config.yaml
num_hidden_layers: 9
d_expert: 224
d_shared_expert: 0
hidden_act: "swiglu"
moe_layers: [3, 4, 5, 6, 7, 8]
normalize_top_k: true
routed_scale: 1.5
tie_word_embeddings: false
optimizer: "soap_variant"
max_grad_norm: 0.5
max_seq_len: 512
max_steps: 4349
Below are experts of layer 6 (counted from 0) of a mixture-of-experts language model. Rows are named router (the router's row for the expert), gate (a neuron's input weights, with its number), up (a neuron's input weights, with its number), down (a neuron's output weights, with its number) and show model dimensions 0-127. Each number is 128 + 24 x the weight over its row's rms, rounded and kept within 0 to 255.
After each expert's rows: "mostly gets" lists some tokens that are sent to it at least half of the time. This comes from a sample of Wikipedia text that the model never trained on.

# expert 57
router [115 113 153 172 139 128 151 135 165 133 116 114 145 149 124  99  93 147 135 128 129 118 144 167  94 118 143 140 122 130 124 100  70 133 112 127  88 143 155 119  87  96  69 122  93 109 102 140 133 122 201 143 147 102 162 190 114 139 116 153 105 112 166 109 139 134 157 108 107 174 101 106 131 131 115 148  96  92 108  89 123 113 122 103 106 110 112 107 148 134 119 156 176 145 173 154 162  91 214 165  89 126 119 128 111 141 124  94 109 120 124 148 111 120  85  80 158 119 124  99 148 114 117 125 155 133 120 105]
gate0 [162 144 162 143 139  83 118 126  97  99 130 118 134 143 122 142  91 173 122 119 160 144 134 100  97 100 106  75 119 130 130 117  90  96 124 112  96 124 163 122 140 124  97 118  71 120 160 147 106 119  77  74 129 108 109 111 149 133 112 144 110 117 123 137 151  82 135 139 124 175  82 105  87 103 170 136  95  99 113  84 139 130  75 136 147 167 125 142 139 133 118 138 106 108  84 151 154 104 154 116 156  93  92 107 124 118  88 123 126 116 121  84 106 131 118 149 110 127  93 112 127 132 100 167 107 131 175 135]
up0 [119 107 113 150 136 150  92 150 130  99 105 109 172  98 115 139 136 103 155 121 118 159 124 157 138 118 129 154  87 120 133 108 114 111 115  97 120 113 164 149 112 149 142 149 106 140 116 148 129 156 155 147  96 151 137 189 143 143 153 118 117 169 110 129 150 123 155 132 148 156 135 131  74  94 167 134 100  99 117 126 142 172 124 131 113 144  91 107  77 122 165 144 137 124 155 162 167 110 135 115 102 121  77 146 131 145 157 106 150 109 116 150 159 137 100 165 113 145 141 132  89 156 125 104  57 138 148 128]
down0 [ 69 154 107 125  97 160 109 168 171 116 104 148 107 101 151 145 143 134 135  90 134  88 166 137 166 149 164 130  97 105  78 124  97 138 103 127 150 105 106 161 134 103 114  91 113  98 118 109 105 156 107 149 113 169 158 119  88 138 102 112 105 171 126 170 130 144 135 111 116 108 148 108 149 151 139 139 101  95 155 139 125 112 128  99 135 118 134  82 101 113 126 122 138  89 128  82 154 120  66 151 164 131 135 120 115 130 130 122 138 101 107 111 181 116 135 169 136 148 140  75  93 121 106 129 139 101 163 160]
mostly gets: " Nor", " Bro", " Ri", " Or", " You", " you"

# expert 52
router [120 100 143 107 111 148 203 119 151 126 133 135 137 152 124 101  89 144 154 178 144 137 131 153 123 132 187 137 121 119 140 131  81 120 138 130  88 150 127 124 129 128 115 130 104 101 128 143 131 112 221 126 114 129 178 163 101 149  88 165 115 118 168 130 124 147 177 113 118 132 108 130 102 152 120 145 102  31 124  93 139 106 132 117 106 109 151 123 128 138 136 144 155 129 128 138 139  88 145 133 104 143 102 105 113 122 118  61 122 119  99 174 101 110 134 104 117 119 112 135 108 120 102 130 104 137 155 103]
gate0 [123 102 121 110 149 103  98 112 145 104 148 172 117  98 132 135 113 139 163 141 143 149 123  93 117 138 103 105 105 164 113 142 119 147 128 124 125 124 147  74 153 141 133 137 133 127  88  83 140  75 140 128 103 127 111 133 113 154 126 122 137 165 110 139 140 119  86 132 125 138 151 147 105 150 135 131 147  96 186 107  55 144  92 123 179 167 137 153 179 144 101 132 155 119 130 174 105 140 118 179 164 166  93 114 133 169 143 103 126 144 145 131 158 151 107 129 138 140 110 135 129 136 109 126 129 126 198 111]
up0 [170 166 134 125 125  99 113 120  70 139 143 133 117 121 137 142 171 156 151 128 126 115 132 131 137 131 117 141 137 111 140  58  95 109 119 130 168 118 113 160  95 112 134  96 147 115 142 132 145 107  88 127  95 160 124 132 160 118 144  96 147 147  87 195 128  89 148 121 106 124 137 113 130 116 162 164 134 133  68 117 129  78 134 137 126  85 108 146 149 120 112  98  89 120  85 167 109 160 156 106 147 114 114 175 130 109 112 152 131 116  94 147 110 118 112 136 143 156 127 105 140 103 115 124 164 146  91  76]
down0 [162 117 129 133 146  99 100 148 148 107 120 119 148 127 160 163 134 142 132  52 145 134 139  93 142 166  75 145 102 113 118 131 107 141 155 184 148 138  82 110 149  86  86 111 123 154 127 118 147 148 133 110 145 124 137 142 118 118 121 122 140 193 116 165 144 130 111 126 109 148 124  84 103 150 154 158 109 167 141 162 127 145 106 125 111 122 123 151 123 134 129 126 110 131 105 123 122 151 134  99 178 139 140 125  84 156 100 109 126 178 160 144 149 109 152 138 137 163 130 106  83 142 113 131 100 129 130  96]
mostly gets: " (19", " (18", "–19", "20", "–20", " (1"

# expert 100
router [130 114 137 128 150 111 167 126 145 151 103 135 169 134 114 145 106 163 154 134 143 130 174 146 115 136 197 169 131 109 155 131 112 105 153 145  95 116 145 157 117 140  97 119 100  84 142 136 123 144 191 140 137 150 186 143  87 176 133 143 130 111 186 123 104 145 156 141 106 112 129  89 121 141 117 132  89  39 140  90 143 102  81 104 122 106 132 133 122 120 137 136 138 134 126 136 158 129 195 158 135 156 138 119 103 165 129  89 124 127  91 138 146 116  93 104 153 126 122  95 152 134 109 121  95 168 134 107]
gate0 [107 158 122 141 162  95 111 110 159 109  99 127 100 163 179 101 138 158 133 122  92 104 141 115  79 112 122 139 135 169 151 147 101 125 161 138 145  94 110 130 138 120 134  97 115 120 150 173 114 108  96 123 139 152 165 114 161 148 192 118 182 100 126 155 151 131 135 148 137 112 143 132 105 129 118 126 118 102 134 101 139 155 124  86 138 150 143 165 151 125 128 163 129 119 141 100 105 126 121  96 169 169 140  92 133 148 167 108 118 120 171 103 151 132 126 185 106 133 149 142 128 131 105 156 145 132 105  80]
up0 [114  99 171 136 166 123 136 120 104 124 117 124 146 118 127 141  79 143 107 174 111 132 165 113  91 145 169 127 115 109 158 127 113 104 108 141 101 113 159 162 164  92 120 129 107 134 145  94 124 162 132 145 142 140  98 123 168 154 128 152 132 110 106 138 137 106 133 113 114 140 162 144 160 139 168 102 149 143 146 103 159 118 171 109 130  67 162 156 148 141 168 161 111 121 149 121  64 127 138 113 154 144 156 130 187 113 124 108 135 135 121 172 102 145 145 124 123 125 114 131 120 155 161 169 116 119 150 106]
down0 [126 128 144 124  99 133  83 130 148 141 121 138  95 105 150 133  94 158 131  92 135 124 148 145 109 130 135 173 112 132 103 148 152 104 103 115 125 119 161 106 128 173 123  72 138  93 127 140 105 164 152 144 121  98 106 151 147 138 151 138 119 108 134 122  87 109 111 110 108 124  74 166 110 174 135  89 126 157 151 162 119 131 115 162 175 118 133 110 124 100 139 152  95 110 147 149 151 133 112 110 115 123 134 130 133 114 167  92 122 103 118 130 119  98 133 151 105 132 118  85  64 155 159 146 148 119 136 123]
mostly gets: " sign", " organ", " commun", " Ben", " Art", " artist"

# expert 18
router [144 111 139 151 154 133 161 147 131 133 129 148 143 146 135  99  98 129 145 130 141 132 108 150 120 142 149 154 115 116 103  95  66 114 118 123  98 150 150 136 129 152 114 138  96 111 126 160  85 136 221 178 143 122 143 173 114 167 120 141 153 141 160 119 125 141 162 130 149 124 110 105 154 120 119 156  56  90 143 119 119 115 116  89 122  95 129 127 150 170 126 115 148 107  96 149 141 121 153 132  84 169 105 101  97 157 138  64 128 139 111 138 113 135 124 119 128 131 118 133 111 119 111 130 129 135 135 146]
gate0 [121 134  91 187 142 126  94 113 102  91 126 119 107 143 140 107 171 133 161 144 134 112 124  97 143 102  87 175  90 177 152 163 149 115  71 129 104 150 138  75 129 123  85 115 128 137 123 111 116 120 118 121 134  93 146 136 108 123 139 120 115 141 117 125  98 115 119 100 110 147 201 143 138 136 143 133 106 127 139 100 127 137  85 127 142  79 115 142 157 110 121 131 144 102  94 137 151 121 116 124 132 123 129 125 107 182 108  75 112 139 136  97 111 142 102 109 134 116 110 121 164 137 105  99 136 139 124  83]
up0 [131 101 147 116 119 113 141 141 103 147 135 151 156 115 137 139 119 122 141 131 102 119 134 157 164 147 120 129 106  66  90 121 154 127 160 126 131 113 156 143 132 154 139 139 120 116 148 137 136 145 129 164 105 150  91 148 168 110 112 120 158 115 129 138 137 147 185  86 108 105 104 114 102 117 127 150 171 126  74 132 135 116 172 128 162 101 107 119  82 131 126 145 110 154 162 141 139 140 114 128 128 140 154 143 169 131 134 132 140 122 139 136 159 111 149 122 138 112 156 103  79 166 127 131  82 144 155 143]
down0 [ 93  73  81 177 113 132  78 149 136 141 133 100 119 107 137 146 128 145 119 104 137 153 149 116 145 114 148 104 135 114 120 135 111  83 134 153 182 130 113  95  60 137 125 116 117 108 118 176 115 100 119 132 113 133 148 122 113 102 150 147 132 120 140 178 174 143 136 141 128 130 112 149 145 118 121 111 139  91 106 134 167  92 119 155 117 153 126 144  96 119  93 170 134 133  90 147 145 100 177 128  96 125 135 145 108 157 143  99 136 133 116  93 118 104 157 157  97 160 131 106 106 122 109 103 107 129 183 114]
mostly gets: " process", " finish", "itch", "press", "ress", "tt"

# expert 25
router [163 134 145 170 123 110 165 133 161 116 122 154 137 142 129 119 118 134 143 143 154 133 148 136 109 127 126 129 139 131 130 132 133 121 110 110  99 151 111 117 143 146  70 139 120  81 109 144  93 123 192 148 129 121 154 165  73 176 133 147 134  86 162 126 139 124 194 133 104 159 127 120 133 126 101 113  80  53 155  96 142 130 141 115 135 106 163 123 138 172 103 119 177 139 125 110 125  85 180 130 101 123 111  79 107 153 132  58 111 107 113 130 121 105 105 130 134 116 133 148 141 128 114 125 120 114 126  86]
gate0 [180 125 135 170 149  92 137 137 116 128 147 112  85 129 172 151  99 124 133 126  82 122 135 124 120 133 138 108 139 151 152 158 106 100 116 146 153 133 123 124 111  96 127 113 141 124  96 122 144 110 123 107 170  76 148 108 159  99 136 118 121 101 159 175 140 121  82 124 168 175  93  79 132 148 168 134  86 112  91 114 119 111  90 173 129 136 146 133 154 117  97 127 107 111 124 137 130 141 154 128 142  82 104  95 111 135 120 105 122 122 149 107 117  88 140 143 157 116  79 109 170 105  93 114 143 139 120  61]
up0 [116 121  80 126 107 136 110  93 101 134 133 143 177 118 119 119 113 121 191 119 134 117 111 171 132 149 111 134 131 117 149 116 138 114  84  91  96 114 149 145 108 147 176 150  92 103 146 133 153 133 174 171  88 193 108 133 148 163 120 157 173 124 101 162 131 164 138 144  82 121 150 136 113 121 165 121 114 129 161 131 110 134 143 100 153 122 100 106 114 141 148  87  94 111 116 100 150 140 119  98 148 113 113 195 167 136 163 146 137 150 125 130 173 139  83  93 137 169 139  85  98 150 107 141 122 136 141 128]
down0 [108 119 131 116  95 152 140 144 130  98 101 127 130 117 155  63 130 140 110 138 135 127 160 129 144 156 152 131 123 142  94 172 126 154 141 122 104 127 129 138 153 136 100 131 118 165 141 101 118 157 140 156 106 115 113  91 125 132 133 152 135 155  90 142 118 133  88 106 128 107 138 101 102 139 118 157 131  96 123 127 126 127 123 110  79 127 126 159 148 109 169 142 147 134 146 114 118 107 146 110 162 142 115 135 123 181 122  84 112 178 147 161 114 149 125 155 127 161 103 146 119 153 134  94 122 172 112 110]
mostly gets: " Ab", " Ba", " Ta", " Ru", " Cor", "ba"

# expert 15
router [131 118 149 147 123 109 191 116 100 144 106 120 115 128 127  96 117 129 146 164 117 136 113 150 105 171 133 109  68 133 136 125 116 151 112 125 123 157 144 155  88 137  64  87 103  83 113 145 123 119 171 125 131 159 148 176 101 152 119 142 126 147 168 136 149 132 149  98 136 144 112 114 101 137 100 163 109  80 100  86 122 104 114 112 148  95 161 118 158 142 137 125 178 138 132 136 156 112 218 111 137 139 135 109 115 169 124  78 107 128 113 164 129 132 112 111 118 104 110 137 110 124 107 147  98 150 117 128]
gate0 [160  80 116 148 140 132  86  76 134  80 131  86 105 153 150 111 134 118 165 125 144 164 117 149 124 159 141 134 149 179 152 160 153 133 128 175 161  90 178  74  90 167 121 112 155 112 136 129 137 104 105 113 106 133 133 168 150 131 122  99 100 109  90 102  99  96 120  91 147 160 119 113 147 131 152 119 122 120 144 118 123 124  95 109 136 105 120 136 142  66 117 112 116 151 114  97 171 147 132 142 144 156 115 129 134 134 107 104 128 107 104 108 119  88 138  89 132 167 100 131 128 138 148 151 112 134 140 104]
up0 [151  95 171 111 116 109 109 119 125 107 130 120 107 130 115  99 137 113 132  92  96 168 137 147 175 152 109  98 158 120 138 125 157 149 126 131 121 148 146 140  93 152 130  85  92 121 110 141 159 124 112 119 109 121 133 118 155 158 103  97  86 165  81 110 157 111 130 111 127 122 102 125 112  97 107 120 164 132 103 128 117 119 155 145 104  90 133 115 117 110 139 143 143 111 146  97 152 181 159 106 121 125 142 119 124 107 151 123 124 140 111 137 149  94 105 100 188 137 123 108  95 169 138 151 114 104 144  87]
down0 [114 128 125 117 154 147 168 102 167  86 126 153 165 137  86 157 114 142 132 105 108 130 127 106 116 171 136 114 153 131  96 128 111 145 136 115 150 116 123 111 110 119 109 133 149 120 159 131 110 171 115 113 136 127  98 114 149 121 124 141  94 149 145 148 145  65 169 130 115 158  96 158  99 138 154 109 135 162 143 125 102 127 162 136 167 108 150 143 132 147 125 135 118 102 127 145 126 116 127 126 155  96 130  89  82 132  98 135  88 153 125 162 148 157 150 148 107 107 183 137 159 158 156 172 157 157 124 131]
mostly gets: " b", " B", " Bar", " Bur", " can", "B"

# expert 43
router [125 113 122 156 142 139 186 106 125 151 142 114 119 142 118 131  80 157 144 161 145 135 132 123  88 152 125 114 113 134 116 137 123 114  96 139  87 159 115 147 131 158  80 107  97  59 102 141 115 116 194 127 131 157 154 120  83 143 114 139  98 129 158 128 129 139 145 105  96 127 136 113 123 102 123 186 112  57 123 106 106  98 153  98 106  95 137 105 149 165 111 102 161  79 107 109 158 101 144 120 106 153 114 115 136 139 128  64 113 113 136 151 130 169 142 123 121 129 131 139 118 129  94 123 113 131 120 110]
gate0 [150 131 153 121 144 153 107 121  81 124 131 144 111 117 123 117 131  86 143 148 143 124 132  93 133 141 154 111  93 114 123 131 104 149 169 101 138 152 113  89 123 152  94 158 117 135 145 151 132 104 100 184 114  75 153 116 123 127  91 127 140 133 181 111 125 147 100  82 127 175 145 111 133  94 129 143  96 135 134 108  99 164  99 156 146 138 131  77  93 120  82 130 107 115 135 116 111 122 112 103 153 143 147  82 116 198 111 133 116  85 131 131 146 123  82 142 147  66 119  97 150 104 111  97 103 150 116  91]
up0 [142 104 160 155 155 104 113 114 136 112 115 109 161 106 134  85 152 138 179 110  98  88 142 107 115 161 119 137 110  89 147 126 131  95 124 120 116 112 159 161  90  96 120 146 129 125 176  93 131 124 112 145 138 139  88 108 177 118 120 118 140 141 110 155  99 126 157  64 102 135 122 124 135 141 169 125 163 168 120  96 146 118 118 108 153 105 114  97 107 102  91 107  97 183 124 124 110 110 141  78 134 160 112 145 112 119 127 135 155 116 118 159 150 135 134 110 141 107 162  84 107 123  96 131 134 103 126  97]
down0 [127 100 129 123 139  93 154 125 132 140 109 105 118 118 100 110  95  84  97 155 107  91 121 135 134 109 133 133 156 122 111 172 139 103 124 143 128 154 111 112 130 120 137  94 168 167 131 141 154  90 151 162 125 129 117 135 134 120 148  87 113  72  81 109 145 152 114  90 194 119 135 125 151 127 126 136 132  98 119 127 168 163 129 131 112 150  93  98 141 107 135 102 133 147 107 106 117 130 140 118 104 110 129 174 127 107 116 151 102 164 129 152 123 174  85 111 116  75 142 155 145  94 105 106 144 133 107 162]
mostly gets: " fa", "text", " T", "jo", "ult"

# expert 113
router [ 84 103 138 120 148 135 154 108 135 158 131 153 123 130 138 113 108 156 149 131  97 107 126 161 111 133 158 136 129 130 127 127  84 113 111 111  99 123 135 107 104 118  91 123  98  75 109 131 118 129 159 150 143 114 157 146 112 142 127 155 109 126 194 149 100 136 153 113 133 120 125 112 181 134 103 207 112  87 136  87 125  91 109 111 162 103 142 141 148 133 103 115 156 119 120 156 137 111 182 104 127 163 135 117 119 137 131  93 111 100 110 143 128 139  95 157 125 109 125 115 145 144 122 116 124 145 110 103]
gate0 [139 105 102 152 133 109 126  91 134 150 130 140  86 148 142 169 145  85 174 170 103 139 138  71  99 123 171 147 102 140 188 132 130 135 153 132  90 145 138 158 115  76 131 125 165 123 119 122 100 167  96 123 127 162 142 191 148 131 100 159 136 134 112 170 106  96 123 128 149 119 150 156 146 122 117 166 107 146 150 104 100 127  93 111 114 136 151  94 146 123 113 142 141 140 117 129  75 115 118  77 180  92 149  83 121 152 129 102 136 122 119 130 138 113 151 107 159 138 150 129 115 133  90 111 164 117 133 117]
up0 [107  85 146 128  97 148 126 173  78 127 134 124 117 140 142  91 135 122 112 110 117  93 159 164 149 122 107 139 111 104 160 151 118  71 134  91 121 109 140 106  96 165 126 129 105 123 112 109 133 130 162 177 151 102 150 107 170 140 140 131 162 116 128 145 113 137 108 138 128 105 115 131 130  98 166  93 156 135 138 108 125 137 155 139 131 149 106 126 136 104 129 119 125  90 151 110 170 135 115 119 150 162  90 123 153 137 148 129 175 148 160 148 138 117 122 170 121  88 155  97 109 153 101  78 133 128 144 111]
down0 [108 100 115 137 102 118  87  94 101 166  99 113 106 161 175 152  78 122 177 157 144 129 124 146 121 110 127 168 152 138 136 116  85 172 112 150 117 146 132 123 106 135 163 110 105 103 110  99  82 109  86 123 152  98 125 103 135 100 121 135 141 178 137 139 134 133 147 125 144  66 114 137 139 119 101 133 136 121 194 134  91 169 103 146 152 163 132 136 138 151 136 136 117 142 117 125 128 149 156 113 142 151 110 132 121 112 165 137 130 115  80 166  79  91 126 149 189 158 127 124 125 145 117 108 107 135 128  96]
mostly gets: " At", "at", "t", "ot", "т"

# expert 46
router [109 104 156 147 120 110 173 122 144 132 139 150 100 123 126  91  95 132 159 158 106 119 141 157 116 119 155 135 108 153 143 113 107 128  85 116 114 129 117 133 105 155  72 107 104  94  79 146 132 116 198 116 114 144 179 158 130 133  94 152 130 137 156  89  86 137 150 124 140 149 161 117 116 121 116 141  71 101 118 105 125 150 144 100 134  98 142 121 122 121 101 141 167  86 141 149 124 101 185 108 125 171  97  87 111 153 121  79 112 131 145 148 113 135 142 125 110 165 128 117 161  85  87 126 130 130 114  96]
gate0 [100 162 124 117 143 114 116 103 101  70 115 161  97 102 125 127 121 180 153 105  95 149 102 105  57 145 108 100 171 164 121 147 122 145 148 165 140 150 117 130 161 158 135 123 115  75 105 122  80 126 118 148 128 117 106 140  85 135 180 115 134 120 106 164 132 108 118 135 148 132 160 156 119 152 125 139 147 141 130 121  92 125 148  99 115 100 160 113 163 139 105 127 146 135 125 147 107 120 161 140 149 126  96 137  99 135 114 127  60  92 143 156 138 122 114 141 143 142 151 130 137 108  96 152 102 122 110  84]
up0 [122  95 162  87 137  97 101 135 119 163 170 108 182 140 149 151 143 126 134 105  77 109 135 161 135 146 133 145 104 152 127 111 123 113  74 116 150 124 140 138 150  96 101 159 146 172 147 145 141 147 130 143 131 117  88 176 158 142 116 157 116 134 121 145 104 125 149 117 123 146 125 118 106  94 165 103 132 113 133 108 135 125 113 116 119 150  75  91 131 130 156 153 116 149  96 160 150 133 107 132 143 100 127 122 165 134 148 148 169  94 116 156 145 116 127 132 125  61 137 125 117 125 130  74 173 143 151 121]
down0 [103 133 127 101 140 127 114 123 148 150 127  97 140 152  95 128 134 110 150 138 161 144 115 165 124 146 115 159 149 135 129 147 130 120 106  99 146 132 145 131 138 141 150 150 102 101 102 171  81 114 110 149 127 118 133 125 141 149 106  77  65 111 106 116  64 102 148 101  80 154 117  92 104 109 111 138 107 124 115  94 109 117 113 141 108 117 132 158 123 132 153 122 154 140 142 112 107 101 148 133 159 119 108  87 115 177 131  93 154 188 112 126 125 153 107 102 117 122  93  95 141 153 150 134 151 103 142 144]
mostly gets: " play", " work", " hold", " follow", " use", " claim"

# expert 103
router [120 122 153 155 134 118 181 130 113 130 112 147 142 129 128 105  92 141 154 171 143 120 132 170 110 138 154 147 103 151 131 144 111 103 122 115  71 151 123 142  99 129  90  99 100 120 106 174 117 132 187 162 143 114 146 147  83 137 107 149 111  91 170 109  99 142 131 116 124 122 104 128 138 137  98 135  60  94 128  88 142 116  96 115 103 112 154 127 127 142 103 117 167 117 119 148 168  95 211 113 109 175 111  81 112 147 143 113 132  97 107 147 118 126 121 114  73 126 120 117 126 139  86 125 141 140 138 109]
gate0 [143 124 137 108 111  79  89 103 121 146 140 113 140 133  90 134 157 150 122 129 122 125 108 110  81 146 118 106 141 143 155 145 125 112 133 129 141 157 161 109 157 175  93 127 137 167 119 140 106  97 108 130 124  95 117 154 149 114 125 144 137 107 129 163 157 132 119 152 118 131 152 108 114 123  89 143 153 139 129  78 149 155 112 100 154  82 152 104 139 126  93 172 145  78 117 170 154 135 134 119 127 165 127 105 137 103 112  84 147 102 108 128 130 101 114 105 138 109 156 108 112 134  89  96 143  84 109 115]
up0 [103 141 129 142 166 170 119 128 130 123  88 158 163 136 176 143 141 158 127 123 141 117 167 111 156 149 135 135  80 104 109 116 105 126  94 136  86 124 137 126 109  94 122 125  70 119 126 114 148 139 134 159 127 140 128 131  94 168 151 131 147 121 138 135 127 142 176 133 140 148  93 139  91  91 135 109 151 125 127 157 141  97 148 120 142 102  69 135 120 108 126 114 122 150 154 114 113 163 121 156 125 114 105 124 138 162 175  84  93 129 149 127 108 148 117 113 115 121 159 142 159  89 131 147 127 184 154  97]
down0 [144 144 126 130 156 111 115 156 128 117 119 129 118 145  97 126 120 113  88 143 115 134 119 124 132 125 111 108 125 151 129 163 142  71 131 101 141 135 148 102 109 126  97 158 138 117 167 132 129  98 138 135 120 154 124 168 114 125 119  99 125 112 137 109 114 120  97 155 125 109 108  86 128 106  72 110 104 109 119 136 120 117 144 130 147 136 120 107 121 178 137 121 126 108  98 147 141  96 133 131 103 144  91 111  95 114 128 146 126 137 119 180 147 157 138 149 145 135 131 121 133 127 121 106  98  56 164 137]
mostly gets: " began", " made", " wrote", " announced", " won", " established"

# expert 81
router [115 111 172 144 148 109 171 109 192 158 122 140 101 123  88  84 113 134 156 124 132 116 103 179  96 131 160 159 106 125 152 124  95 123 102 130 122 174 129 134 106 113  72 114 110  82 116 145 120 122 193 133 127 113 152 153 126 130 103 146 119 126 175 136  99 144 155 100 123 105 119 126 128 133 127 173 153  39 126  90 128 130 145 115 125 117 155 128 128 167 117 135 149  95 128 119 144 118 151 155 134 140 128  99 122 143 143 104  93 147 145 170 152 114 112 122 141 136 118 107 126 122  94 141 113 165 120 111]
gate0 [122 122 115 166 138 114  80 139 173 148 115 162  77 155 170 167 136 145 118 170 145 137 128 136 113 112 132 111 110 106 122 176 136 125 181 179 139 114 125 163 102 119 135 134 114 120 116 143 127  55 150 175 115 122 147 131 133 102 135 106 129 119 166 115 120 115 177 109  93 127 183 151 111 161 147 106 112 103 102  83 105 125 114 123 118 116  76 121 139 116  99 113 143 132  97 153 108 118 144 132 163 163 103 111 129 131 115 146 147 159 103 123 116 106 137 141 106 139 106  94 113 129 102 127 131 124 121  92]
up0 [127 108 111  94 119  98 120 125  93  99 109  72 121 100 130  97 117 133 149 115  90 140 141 139 150 111 135 158 104  65 135 144 132 121 118 104 147  92 133 134 130 140 140 133  99 167 133 111 110 135 122 157  86 154 139 136  89 136 101  91 125  98 118 138 129 142 166 106 117 157  99 177 148 107 141 100 156 136 166 123 172 108 122  91 130 127 107  75 114 121 100 137 100 126 127 157 148 146 148 102 150  90 130 132 118  95 143 136 135 136 162 122 154 168 132  98 126  83 152 112 158 117 124  98 132 111  98 107]
down0 [ 97 145 195 140  76 134 141 116 123 155 127  96 193 130 133 111 146 148 128 146 112 130  88 176 129 138 150 127 137 163  99 120 116 122 115 137 183 124 150 128 116 149 162 102 149  88 101 133  94 147 146 117 135 173 150  90 132 158 133 143 161 112 162 120 135  93 122  64 104 123 136 125 134 129  88 184 136 137 128  90 125 159 101 132  91  98 129 129 142 101  77 178 142 137 120 126 146 129 146 120 154 101 124  90 183 120 112  78 125  99 110 114 148 117 107 158 153 139 121 143 149 155 140 118 115 101 131  80]
mostly gets: " Pla", " Pri", " mo", " Russia", "vo", " plan"

# expert 67
router [122 108 114 120 133 114 172 136 148 157 111 159 112 162 119  97  89 140 148 182  98 103 133 138 118 135 141 114 108 139 137 137  83 121  83 112  98 121 121 147 123 141  74 119 122  87 120 147 127 125 188 145 119 113 147 131  92 131 101 155 114 126 169 118 106 124 156  92 150 141 115 121 138 145 128 151  81 105  81 116 123 114 131 104 140 118 140 124 141 133 107  96 138 100 112 137 161  99 198 149 106 152 131  95 122 139 140  63 134 115 123 139 104 122 134 102 138 139 145 141 162 117  86 129 148 126 138 130]
gate0 [113  94 117 111 141 143 141 128  92 106 109 159 126 141  78 118  99 101 112 149 130 131 115 148  91 138  98 164 127 106 149 108 109 124 121 129 147 136 137 101 126 133 151 143 116 134 119 143 131 146 133 165 122  94  58 109 111  89 108 111 149 138 162 139 117 132 130 102 128 132 117 113 104  97 119 129 112 166 184  96 110 137  75  87 138 111 141 122 138 143 123 102 104  72 132 119 118 153 144  80 100 136  94 110  92 117 134 134 104  84 146 133 145 118 117 108 122 100 113 100 119 110 134 115 113 151 133  67]
up0 [139 122 139  80 125  92 123  75  96 104 143 127 103 137 163 137 124 135 168 121  94 115 159 111 159  83 114  81 134 117 145 142 143 140 156 140 158 135 168 157 110 143 128 100  81 119 119 100 121 128 123 115 106 141 161 146 140 156 114 123 144 126 121 136 120 170 138 128 105 133 130 138 150 105 118 144 215 101 114 157 132  91 133 118 160 129  96 117 153 134 133 120 100 133  98 108 154 112 113 122 152 100 149 132 139 142 148  78 159 144 121 123 125 134 112 139 153 110 100 160 148 140  92 102 133 135 113 137]
down0 [118  99  96 139  91 100 106  95 107 120  95  89 156 158 149 128 117 117 154 113 123 129  92 127 143  80 145 109 113 153 103 111 145 135 107  97 147  96 127 166 167  97 179 102 123 110 117 155 140 116 165 141 122 153 109 151 142  99 144 132 128 127 126  74 108 106 147 132  87 138 152 121 134 128 174 157 122  41 140 135 111 114 108 116 129 135 152 102 127 107 122 112 154  88 154 157 139 125 152 131 140 113 141 109 140  97 117 119 133 105 132 119 128 112 136 113 160 110 116 147 159 109 145 156 128 145 139 156]
mostly gets: " g", "mark", " water", " II", " order"

# expert 32
router [120 128 129 121 144 158 164 138 119 135 148 115 120 140 123 115  82 146 145 145 124 115 162 138 111 154 160 145 100 111 110  87 115 138  80 128  86 151 150 118  94 152  96 123 108 120 131 188 108 149 180 127 129 149 118 164  99 166 151 161 134 104 137 134  82 150 223 113 127 121 129 113 124 117  97 158 127  72 116  91 121  93 120  97 116 122 155 130 150 160 140 110 152 131  96 141 158  91 180 113 131 144 121  95 110 141 141  90  86 118 118 148 143 118  80 122 136 129 132  94 129 119 121 109 115 153 129 106]
gate0 [119 151  87 132 168 107  77  92 114 156 155 152 141 139 145 108  95 129 113 114 161 108 121 103 113 152  96  69 114 126 100 139 114 138 144 143 107 126 117 137 125 165 122 166 133 111  99 137  99 132  82 101 138  93 134 139 122 119 152  97 154 107  93 114  94 110 137 172 130 133 108 110 146 121  94 103 110  84 118 107 109 153 118 127 160 148 151 137 174 115  98 143 155 111 122 125 148 153 141 151 108 123 143  66 129  85 142 128 154 144 133  91 141 123 125 121 125 127 169 115 100 114  89 102  97 123 166 104]
up0 [ 77 146 113 124 140 111 111 103  95 125 172 135 135 103 126 140 102 133  97 106  86  95 152  96 191 112 135 121 150 112 114  99 162  87 129 101 115 119 165 136  98 155 103 169  97 140 124 130 109 150 151 174 111  96 120 127 128 108 123 163 134  96  96 140 135 115 157 149  82  94 108 123 104 142 139  99 125 139 111 104 115 125 153 141 131 134  73 115 178 158 134  95 145 118 105 126 119 109 135  87  94 130 130 179 146 127 138 109 143 119 116 120 155 134 113  94 157  93 143 137 121 169  95 142  76 122 141 120]
down0 [143 110 122 147 172 109 121 135 119 163 135 131 102 164 116 115 130  77 127 104 123 139 111 147 132 141 170 119 163 115 117 173 163 124  83  94  58 128 133  89 139 110 136 157 134 154 116 123 104 135  93 119 102 146 139 164 117 125 127 142 123 110 117 123 113 155 140 171 123 162 146 162 167 161 161 105 135 138 140  99  90 118 136 169 130 137 179 121  99 138 125 120 170 127 134 117 113  76 138 163 101 141 130 140 158 108 149 148 172 143 146 124 105 122 151 142 140 140 125 156 138 181 142 121 152 161 143 110]
mostly gets: " count", " law", " full", " Ke", " church", " German"